From a checkpoint of a small mixture-of-experts model trained on Wikipedia: width 192, 14M parameters.
Below are experts of layer 2 (counted from 0) of a mixture-of-experts language model. Rows are named router (the router's row for the expert), up (a neuron's input weights, with its number) and show model dimensions 96-191. Each number is 128 + 32 x the weight over its row's rms, rounded and kept within 0 to 255. Numbers have three digits each.
Before each expert's rows: "gets" lists some tokens that make up at least twice as much of what it gets as of all text. This comes from a sample of Wikipedia text that the model never trained on. Tokens count by the router's weight.

# expert 6
gets: ".", " |", ",", ")", "\"", "=="
router:118128066142119148142074143123186076097134165096100133129069119106143145165173104125150111100135134157129142074149110142114172122167179165151143093122107172163131100133135105119171157081152119127108196160155142086146123074151119080178126070172169123127099172175188132126128124187085143108
up11:126067137059115105110087161149183137148112088103120183085142180124118135137110079187110196165152132168126165114177091115179195117116124074088108093115109174138124135155156201139089160102148099140201161144058102120145172097127087119098180104111118152097058062120129078138168135106153127134
up12:095047122130137120127118179156143091146165167117115144112153134151128108146122124216159098178163148149149163145126101170190123089138133130086092127146116082183119161180128111150092182113121116100089116138111110133114147143134096116173088153117164183093140140139122089121161099138102117082
up13:122172172156153215191144111135163137135111125116146135107121122185115113135149144113082125115166168123085103120131099098149115147087124105133122119131116083181074136172195135210118135166117120134131159112052104139127141125147126124136043121148049149118105120101143129134155155150094137088
up14:154114123141128143097129111132086118074180104154144135162130171073106172156161054157116128141123040139103139152168122149135152160118144137081175126131146163090109120117179093145133146115147110134202120185138087106161116092111094096164149130116190136134126087174087127114143134124147148116
up15:144119157137151065141145162081153149149124117094111112079170153181148119064075166149137135137149132106123125114182108114178147139092060096110069151112204132220158144157124199164079158154145103100139197118124076162125170129109091159114136117089105100167090147131151047158109089125109103132
up16:134105095072114139066138154115129112094127158078143138104123135109068144034151134154096173144103130157214121118130117135111119145137110125132093143165156147166105132140120085111089084154083144086170097101124162122122159125151105148172146156084145161118124145137135072171125196128121098116
up17:139088148124096092151095132139161170180129111126125134111134164154135121030143082125109120154174151099109128158170116066144173133139129085168120156110166143176184125113160167147092124144122128120231184081106067131126147120129134138150139138109109128119010115167164082200093156108150126141
up18:125160162158149080149115167115193155172049060146148176098171112149140131124095111124109150180162169163127134158114146182073151108128123096164127162123155073125144128068118169106087122098126133091122150091148131149138194140119134165103134090072122146088090138160172096172114134079185117140
up19:124102099100130143132117154083159176119093146137103208117159141115110143123131113136166117155114108135087140132210162166172150121115101067172119102130157106146148137170078183126116161089112116131126179093101103130128116130119103060134187110117156159077126110097093117121180116128144119125

# expert 4
gets: " | ", ".", "; ", "\n", " (", "–"
router:116135170121079145154115165113146093128071109090121133090142171135178085074119150097153167184173165078104134111135125104073092151080117078142133142136177091194114120116135143116108108190123147146159134075067124121101112166177114133097133059158117182089086170137158132187139184141139145137
up11:150099105077122147115131168158133146095113143098084196139112104132133155190162131146125112097086124110170166109099100154171168121155071178119118132115111122138107131176163138135077088128130098136102130232122148113129132106162131057147099105125104173093171148117171082127170123111125086090
up12:121051084103103126125124145172150157152110197075110165147164130067131128142151120139098098199117149118132129192067150086107109109156061100109201098118086118189127163080121126172113143141133126186156148125108133166157131161126175099061192139140100207117109137143123132144135122153147136121
up13:129108080157161132129105114071163157081119145146095114098157089097135136139151131165115064164077169151233115117084125129102149144145149128172151121117123163141099124137076109129154074129133107152190196173120119146109092152142097153167122122138118169097178168121136126117114141148097095110
up14:139109112095118131101102182151179118075113144095112129084139169137120127106100142154159111154130164139151150107093195108161073138100139098177136112131129072126115138117053160075132106131083116159089149071107136108109142158160112114070181122097117087146083159156141114117145103117149062118
up15:136131123076164111135155114094157094096122143113135144100103149100095103085127096155150146135141116146102148119078089150073158089120120184168108153132102175105097143110163083172107125166112115188097143151120168136129137153052115150132114142125082205130098107169139152097178099112129083107
up16:179112121138163205152136136194119114176126139130164180108154106128104116133151123118096147130184147142102161138123193134131124121117100122110118092167116089112113155180088155126094140088175125162138154065103119109135186149170103099070070141119115131035194133080138139107120167029133079116
up17:153114120118153137130170105165131161146120143134144180133116176105077139152078112114127095086039102097066104184124124127163133147152096145095097171108106161159051127150113122073167102119073136087176128124156094141136111156142153182129120139095091134099142098113112136145063127130093118128
up18:133144149148096178099134143105114142108125164098120177119107161140182087149115143111116142169119126138114137182079047106094061112152111076105138054143109081143082138168101135122083159163074124153201139106208177153121138152151167109082102138136103106075118129120154133150138060119066140113
up19:121152122132185149157108114144170128096098137107106125093110123112139079151121120082153071155151124134135125123082177120103133090138103131127120153129072101141132128157150127116117091136101100172093105126143174136106141157143134084089060138137152054085066164148171101155115145206200077116

# expert 0
gets: "1", "| ", "-", "2", "|", " "
router:126160165190116150091101124113113170170146116150095134165139090136119101177107123093124066110114175121181105153148165116149163167152113061083137158141142106119171124163095141069139159114144114066167096151145115099116180116105106170148135118153137039136104175114105124098110159126166136120
up11:150166103114133160092177120148145104106121117148167080178137108168060119129143144134174120118163108070129118164153145125152061112161138111099155123138111174081151128148113072113135134178087130142150112107086121108177109160118092084146138169093137122083144099183129155178150085160133079108
up12:170078098097062124099186169172104164095144087122116227160129155131045140107166114124116152077234118126121124170144065148112113129156152108146144116135053163124159147171088150155091161124135075091097146133100121122166151148116091161120127114089166208163078063093128118137154136072134149073
up13:135059086113174196083132118133110153142134129145102133166108111124097134105148086186156147066105111182133144160157082162159164124094174098150081115144147150136147154191151102120099104108143108088114166174146135069134133079097080155134151173072124122175142125135129072111186179116131141079
up14:187055093142106146181070113121148138096134164138122153132091100160060146144182117199141146130175139167129168114102167117127132118192170104141143112121092141100136180136165202161121147141119051093134130115096132107140127153139100109103131123154126112113106069140134148153124074048094104099
up15:177153139158146122066075124132110166125193112163143144108119141128123139134176071101144103173115099124111099144127154133108135090136147123167179102139106159076090137149133119077126111096042144137115136162102039105161136104107091093192079132110144154095162085154127120081175095135135123124
up16:124138139127191088118137115083132135198196160096119126108182144117124165111118148122130137135084120136146171072108190099126053103146115096129113140112148175105112120141126133131128102152117114161127145095115118122116122070166089166095162125130136186069138119150161109117106149131165097079
up17:134044120129110083113106186157133108108109123123136165160066136112104128190131068167164157119076118184143134160116124122129162129146129157137158108116142161134142157175058067120152123131153101115194130176201157041176146154097120044135151134107124125117123114065119136104154138151136039097
up18:133112152131162145060105110117121159147154153148163142138168143146115080088107045068123166147090099079112150164173179158129124159079164116211117114124128158145128152126089117191099120000133126173146155121100095127129123103161158133129087198131171143150142195181120110150157130086114125129
up19:156178083144183158124153135167145112192181151146202138092121063130091153087154073119084074122089133141176130144122101191153145107107115135138150062163085147140126114205094076132087134123093163159118081154114153095133104110105108132131105135171139158140107132184166121113140115124150119114